Experts of a small language model.
Size: 13 layers, width 640, vocabulary 16384, 199M parameters.
Below are experts of layer 5 (counted from 0) of a mixture-of-experts language model. Rows are named router (the router's row for the expert), gate (a neuron's input weights, with its number), up (a neuron's input weights, with its number), down (a neuron's output weights, with its number) and show model dimensions 320-479. Each number is 200 + 40 x the weight over its row's rms, rounded and kept within 0 to 999.
Before each expert's rows: "comes before" lists some tokens at least twice as common just after its tokens as in all text; "mostly gets" lists some tokens that are sent to it at least half of the time. This comes from a sample of Wikipedia text that the model never trained on. Tokens count by the router's weight.

# expert 1
comes before: " the", " a", " to", " that", " his", " their"
mostly gets: " wrote", " make", " did", " using", " took", " making"
router,170,152,196,141,200,247,228,262,247,255,131,241,164,210,180,215,300,157,251,155,277,214,229,136,231,239,193,251,219,142,160,205,271,253,195,162,176,152,204,196,199,187,173,158,161,225,185,187,259,209,188,246,245,190,167,214,252,221,208,232,214,259,218,247,179,199,108,179,147,137,244,233,241,180,292,267,229,222,167,170,192,253,192,244,205,189,274,187,284,178,161,203,181,164,228,210,175,167,228,168,225,225,180,194,182,201,212,151,228,182,158,207,232,171,349,140,149,206,195,188,204,249,193,196,187,239,235,200,243,221,165,190,239,212,182,228,249,147,165,251,172,194,187,212,205,246,159,208,206,198,190,246,225,159,197,209,234,171,307,174
gate0,169,245,250,200,218,307,253,233,120,226,128,233,170,122,188,172,192,156,275,213,160,208,201,153,194,147,125,218,260,194,93,268,211,134,179,184,283,283,171,144,141,197,176,185,131,221,199,207,151,165,187,201,224,287,206,151,246,167,200,243,176,205,135,143,145,217,249,223,205,136,197,141,232,198,211,291,292,129,235,141,228,214,256,188,160,161,119,181,165,237,104,144,183,210,238,233,230,265,212,264,195,264,129,220,205,140,239,209,201,196,225,288,270,268,181,195,187,179,249,161,151,241,171,219,97,218,214,153,282,229,153,146,249,171,169,197,168,163,160,211,248,235,229,140,220,199,156,204,239,202,198,212,206,137,208,194,214,225,214,117
up0,207,153,189,165,250,185,145,246,180,160,185,160,198,233,179,264,233,236,146,236,206,184,155,185,210,268,168,205,233,155,262,218,193,203,189,230,197,132,218,234,233,214,214,213,260,148,216,192,232,191,226,228,171,156,179,265,194,218,158,184,197,156,158,211,226,223,236,212,181,250,182,177,146,184,102,149,201,161,163,172,234,213,164,251,115,213,201,176,150,225,262,171,229,143,190,153,221,201,185,208,266,143,185,232,237,227,131,222,220,203,253,201,210,260,197,143,219,163,259,131,159,174,186,189,128,174,169,287,201,202,212,206,164,169,240,215,184,204,197,268,223,242,176,240,239,185,130,210,174,271,252,134,211,203,224,187,254,243,239,251
down0,207,196,149,272,201,185,241,204,173,189,258,162,175,192,234,215,185,184,198,272,140,229,215,206,145,214,183,199,168,160,220,164,205,218,210,199,240,108,260,204,254,139,211,241,245,303,148,176,223,159,186,143,262,186,205,175,296,220,181,222,145,195,219,149,228,129,222,238,200,176,161,186,191,163,152,213,218,187,189,186,298,167,148,168,207,216,216,213,193,202,186,160,222,152,213,149,210,187,200,215,309,142,155,202,212,140,142,161,182,165,133,208,181,229,216,184,242,160,231,196,179,178,245,220,199,251,241,154,151,166,167,166,154,197,188,186,132,126,137,138,193,200,186,167,228,274,233,171,208,263,226,244,161,222,210,240,198,124,207,171
gate1,220,200,211,209,174,227,179,202,205,255,257,187,205,162,173,338,186,213,222,235,278,228,289,160,149,137,206,190,196,176,174,214,244,265,205,218,198,107,139,215,253,93,200,207,213,243,254,221,192,201,165,175,228,198,232,200,197,247,261,148,175,212,198,150,235,171,178,229,224,193,150,190,213,279,166,228,216,184,254,216,176,78,270,207,209,251,238,192,217,205,137,244,155,184,154,192,191,268,207,226,212,232,188,196,155,219,241,181,225,115,208,113,243,119,178,232,120,200,142,237,205,164,246,159,255,175,212,236,221,99,192,96,148,172,167,164,227,186,234,205,296,221,199,224,197,134,179,216,192,165,216,180,153,135,104,165,175,227,166,193
up1,244,228,150,260,157,157,135,254,236,168,190,191,218,241,189,148,233,243,203,185,198,173,249,108,197,159,139,198,192,231,168,215,176,190,143,200,233,131,156,168,196,242,136,120,130,277,190,256,246,168,245,146,257,122,218,132,272,213,223,187,150,243,206,217,192,157,236,221,199,284,210,219,255,209,165,235,251,114,194,185,178,218,273,242,160,136,203,142,157,195,84,188,208,221,345,169,145,257,71,239,219,265,198,233,158,165,201,182,222,169,195,123,228,195,219,189,159,246,198,167,240,191,200,211,160,181,209,240,157,214,216,151,239,151,181,204,252,192,250,206,163,190,165,156,222,226,246,234,213,207,161,195,166,260,187,144,179,216,243,149
down1,129,260,200,235,168,157,226,162,207,167,238,161,280,198,189,242,123,216,210,256,242,234,172,211,174,204,188,241,223,247,237,198,206,184,156,221,115,151,198,190,147,180,283,198,179,243,242,154,150,152,166,205,198,186,250,148,156,237,257,206,193,177,202,220,149,191,246,217,230,187,171,148,120,179,224,254,160,186,229,248,179,219,184,212,241,139,158,179,149,210,211,216,180,229,240,214,100,219,199,207,203,184,187,167,175,207,160,199,172,165,192,203,157,159,144,144,276,254,253,219,261,159,165,197,163,226,194,224,192,201,194,226,207,241,181,264,198,220,189,267,188,184,225,251,188,248,211,207,175,232,212,233,176,215,192,191,254,165,220,105

# expert 10
comes before: " a", " in", " by", " to", " as", " used"
mostly gets: " be", " been", " was", " being", " became", " were"
router,151,115,181,180,165,242,179,289,222,287,145,240,183,213,173,194,211,166,229,216,221,167,202,172,176,282,188,239,137,148,164,219,246,186,207,249,214,195,185,193,229,224,183,195,180,217,206,142,240,140,130,201,181,180,181,181,257,192,231,212,241,251,249,244,159,220,214,261,175,165,228,194,254,296,238,324,223,219,242,189,210,124,262,173,163,265,136,210,250,191,213,144,217,199,159,195,222,226,119,189,235,248,187,268,215,177,215,182,203,207,128,214,283,199,258,172,177,221,155,213,172,294,171,212,195,234,219,177,281,200,166,169,170,171,205,214,218,192,199,248,214,171,145,145,179,235,169,197,207,257,162,135,131,210,212,213,265,186,249,215
gate0,194,238,182,128,254,211,167,301,187,158,204,203,159,153,225,129,199,176,203,239,203,217,197,144,221,136,151,191,132,213,234,245,211,282,200,229,223,217,244,133,179,189,183,150,140,234,158,232,179,186,167,167,191,184,192,146,209,129,225,187,216,283,176,149,145,180,153,233,166,211,213,171,227,102,217,245,182,158,168,196,224,237,174,212,213,172,115,199,187,212,155,236,223,226,204,183,202,229,215,235,161,265,246,178,210,223,254,157,243,223,181,139,148,230,204,225,216,226,182,158,186,219,76,222,232,186,231,154,200,244,188,189,232,211,226,170,100,139,149,208,238,178,192,233,272,169,174,192,223,216,153,176,158,160,148,202,259,198,227,165
up0,240,164,148,183,109,158,158,230,138,267,265,200,209,200,217,173,175,151,178,194,191,256,155,280,259,198,168,178,184,213,203,232,202,92,172,245,174,239,176,70,193,210,209,146,196,224,184,139,167,141,144,210,194,167,222,224,162,151,193,134,172,216,165,230,255,220,176,186,261,191,95,135,292,200,181,245,230,175,208,199,173,186,274,169,208,213,199,217,217,200,206,151,179,180,262,208,183,229,145,206,194,229,178,156,158,162,300,202,186,230,261,186,230,175,243,156,212,255,270,245,171,175,210,223,174,290,219,259,90,217,110,221,110,206,215,280,213,243,170,256,241,224,169,203,130,206,166,195,183,254,205,183,170,191,54,141,206,302,219,197
down0,204,198,124,224,209,168,164,227,279,268,249,141,177,218,229,199,176,179,259,216,205,303,184,231,167,184,202,212,144,143,221,246,127,194,204,183,194,230,227,185,240,183,239,233,143,155,204,219,175,163,220,191,212,216,233,196,253,198,259,193,261,206,222,202,171,121,181,182,275,183,215,166,186,273,240,165,153,183,210,256,137,164,192,192,207,134,181,310,197,238,253,156,181,149,235,198,162,257,166,129,265,194,194,268,223,176,230,209,144,195,109,196,194,190,164,247,297,178,211,176,180,268,199,217,179,217,231,208,178,220,100,173,196,165,188,224,226,179,192,182,168,222,277,158,126,242,189,160,278,164,169,284,217,210,208,233,171,203,184,162
gate1,273,192,237,156,203,174,180,140,218,220,226,233,148,218,213,224,205,275,179,202,143,174,236,126,230,196,217,285,175,193,181,306,220,227,234,208,197,154,179,212,211,181,171,186,232,218,167,221,229,167,172,183,296,158,222,147,179,156,131,274,208,264,198,174,225,216,222,207,323,264,187,216,188,226,207,163,213,169,175,158,156,204,232,210,226,143,250,293,201,177,195,267,156,247,221,194,236,191,201,154,245,235,170,182,132,215,229,179,238,172,143,157,170,170,243,233,207,147,171,229,248,207,141,259,239,190,154,209,196,195,137,156,176,162,113,242,179,220,182,177,240,238,151,207,209,137,170,207,250,245,173,158,225,161,125,183,212,197,280,187
up1,244,255,220,198,190,167,222,247,268,198,116,153,189,225,167,107,167,185,167,244,186,228,201,188,170,155,144,167,177,272,138,249,220,204,187,237,286,182,236,129,286,173,268,162,197,227,145,267,272,152,191,177,146,222,212,152,111,177,196,203,227,275,122,186,249,224,227,300,179,183,168,181,201,228,171,163,224,178,205,164,188,244,219,208,220,129,224,180,213,202,173,197,247,209,252,192,202,152,168,224,173,164,200,240,233,206,132,221,247,193,203,163,156,184,240,190,173,156,214,188,233,202,248,211,183,168,161,150,263,144,215,238,169,217,174,114,217,220,211,172,250,233,225,156,142,233,178,196,196,184,265,231,205,269,83,131,199,164,187,155
down1,194,170,196,221,203,215,253,187,236,254,217,222,196,173,222,239,219,199,113,181,194,160,256,167,265,147,132,145,228,232,144,130,199,251,210,236,276,200,163,261,159,214,208,225,210,268,240,192,149,221,164,232,209,142,264,156,188,186,114,135,189,196,165,210,169,172,181,229,144,169,175,220,186,217,259,203,232,227,215,159,282,183,213,200,236,148,185,152,218,199,164,243,249,187,243,213,214,187,141,166,249,157,190,181,231,174,175,180,157,296,244,218,225,151,255,173,207,210,203,159,260,216,187,254,163,184,209,283,208,239,215,235,201,310,204,247,198,154,191,213,192,180,204,242,195,206,203,196,157,154,264,231,247,241,144,183,140,189,215,141

# expert 2
comes before: " the", " July", " January", " November", " October", " March"
mostly gets: " (born", " (19", " 196", " from", " From", " March"
router,237,196,165,188,224,166,263,188,208,274,163,171,170,253,232,279,268,191,275,187,264,229,205,178,226,260,122,187,230,207,214,214,165,316,232,148,223,207,248,212,163,174,199,157,132,165,206,209,266,102,235,210,207,161,212,135,240,226,148,248,213,173,219,230,139,142,196,149,167,173,272,217,286,228,218,249,178,195,273,222,202,177,226,199,243,217,214,130,156,160,230,193,209,172,179,272,208,190,195,204,246,229,205,226,207,215,246,147,232,176,148,241,236,200,225,119,153,175,143,225,166,224,186,196,154,246,288,165,162,143,180,205,151,192,192,260,273,221,182,239,253,195,197,236,146,193,132,255,156,283,157,194,138,285,131,153,174,181,223,252
gate0,236,191,236,220,215,189,218,230,155,124,132,207,152,146,261,249,202,169,238,141,234,226,178,177,199,170,215,255,245,307,146,234,175,216,101,245,238,146,197,200,218,287,179,241,144,265,197,219,165,184,186,161,175,228,220,207,180,187,264,168,145,261,265,136,253,243,225,241,212,172,202,198,212,187,206,225,227,165,184,152,201,232,175,202,196,112,168,128,165,226,243,210,173,220,175,161,206,188,216,226,190,166,185,147,178,217,214,257,217,114,253,189,207,159,95,94,189,172,217,199,218,261,129,191,210,147,216,155,213,182,199,149,275,153,255,260,209,247,246,178,171,289,187,216,244,211,165,264,165,180,211,215,151,147,157,197,235,265,138,132
up0,158,182,206,121,221,159,166,214,215,168,165,184,165,134,145,176,245,166,242,194,239,311,175,221,251,210,218,222,246,234,154,172,161,267,224,203,217,129,181,215,198,172,236,172,178,215,193,226,113,160,256,186,279,142,224,246,198,185,234,200,148,156,171,166,185,188,199,228,273,208,204,229,251,187,196,175,133,212,167,196,193,206,152,211,180,247,276,232,181,212,168,168,262,204,261,213,168,261,148,205,241,256,184,227,190,145,278,198,214,184,241,251,173,180,159,203,193,144,257,177,203,267,147,254,205,236,187,212,191,159,208,179,224,176,252,172,173,183,221,235,253,190,194,216,237,275,253,166,216,278,167,190,230,182,194,121,144,258,177,235
down0,185,217,165,217,221,228,204,221,174,165,225,192,152,165,207,149,227,75,254,202,222,260,276,193,149,161,204,169,190,155,204,288,189,197,175,165,180,243,166,161,165,162,221,195,171,231,214,219,202,174,222,147,236,148,140,170,245,205,197,213,128,192,193,179,193,124,201,181,183,199,184,277,183,163,233,224,145,202,190,222,182,133,204,180,203,192,163,205,207,260,165,183,147,218,206,215,190,251,157,234,213,163,156,166,220,106,250,224,202,166,144,158,180,222,157,321,187,199,212,117,121,226,196,179,268,242,206,186,133,138,201,168,214,285,233,201,182,129,137,226,197,192,214,173,153,242,211,171,337,137,236,156,99,180,198,179,199,192,185,162
gate1,197,233,183,209,163,237,158,198,143,210,190,249,210,287,198,243,182,137,178,214,144,183,190,188,243,227,189,165,254,204,206,226,150,246,214,155,234,143,197,244,206,98,160,214,215,134,252,141,150,180,222,244,261,206,287,177,159,211,184,222,148,224,215,260,263,158,214,192,237,218,209,186,232,234,171,101,122,137,259,227,203,100,278,181,170,185,172,236,161,143,196,175,186,185,166,139,214,191,218,209,179,243,153,252,189,213,236,186,170,175,240,203,154,191,193,139,217,229,162,215,156,239,152,250,140,273,194,171,199,192,252,195,170,255,198,194,196,276,214,208,175,211,192,190,260,247,177,230,165,244,156,164,127,171,154,155,150,293,265,207
up1,148,198,239,199,188,171,229,274,272,133,168,252,229,99,157,221,240,185,156,162,199,211,171,251,241,201,224,245,188,256,223,213,204,150,179,251,274,150,175,193,211,226,207,224,221,182,213,244,231,208,326,136,199,197,216,209,207,189,145,162,167,251,241,85,217,261,158,178,154,221,179,112,168,201,133,234,174,151,214,188,216,212,206,241,210,193,258,161,218,219,174,157,197,170,189,214,208,271,205,225,111,211,289,259,242,230,275,220,197,180,207,121,103,228,222,218,131,252,219,174,200,182,224,190,127,212,184,194,170,138,258,188,155,200,202,224,183,186,243,191,220,162,230,168,175,203,210,244,248,261,213,192,225,216,129,200,167,157,245,220
down1,181,166,236,237,202,196,289,192,228,205,245,129,305,182,173,190,155,143,154,218,138,234,190,220,153,167,90,209,140,129,195,260,209,143,253,181,159,256,276,166,156,225,222,196,216,209,189,142,269,202,250,268,271,275,270,186,132,232,187,168,209,188,141,154,118,254,163,174,152,232,140,205,190,217,233,168,197,147,220,233,207,207,212,213,195,191,231,193,185,216,167,190,248,154,269,234,214,209,191,180,211,112,171,200,239,199,228,200,205,194,231,308,229,157,149,125,149,126,261,193,260,222,167,198,289,157,198,191,151,170,158,253,214,259,175,234,165,137,210,208,248,186,209,246,199,248,192,244,255,187,249,153,147,201,172,195,168,202,190,153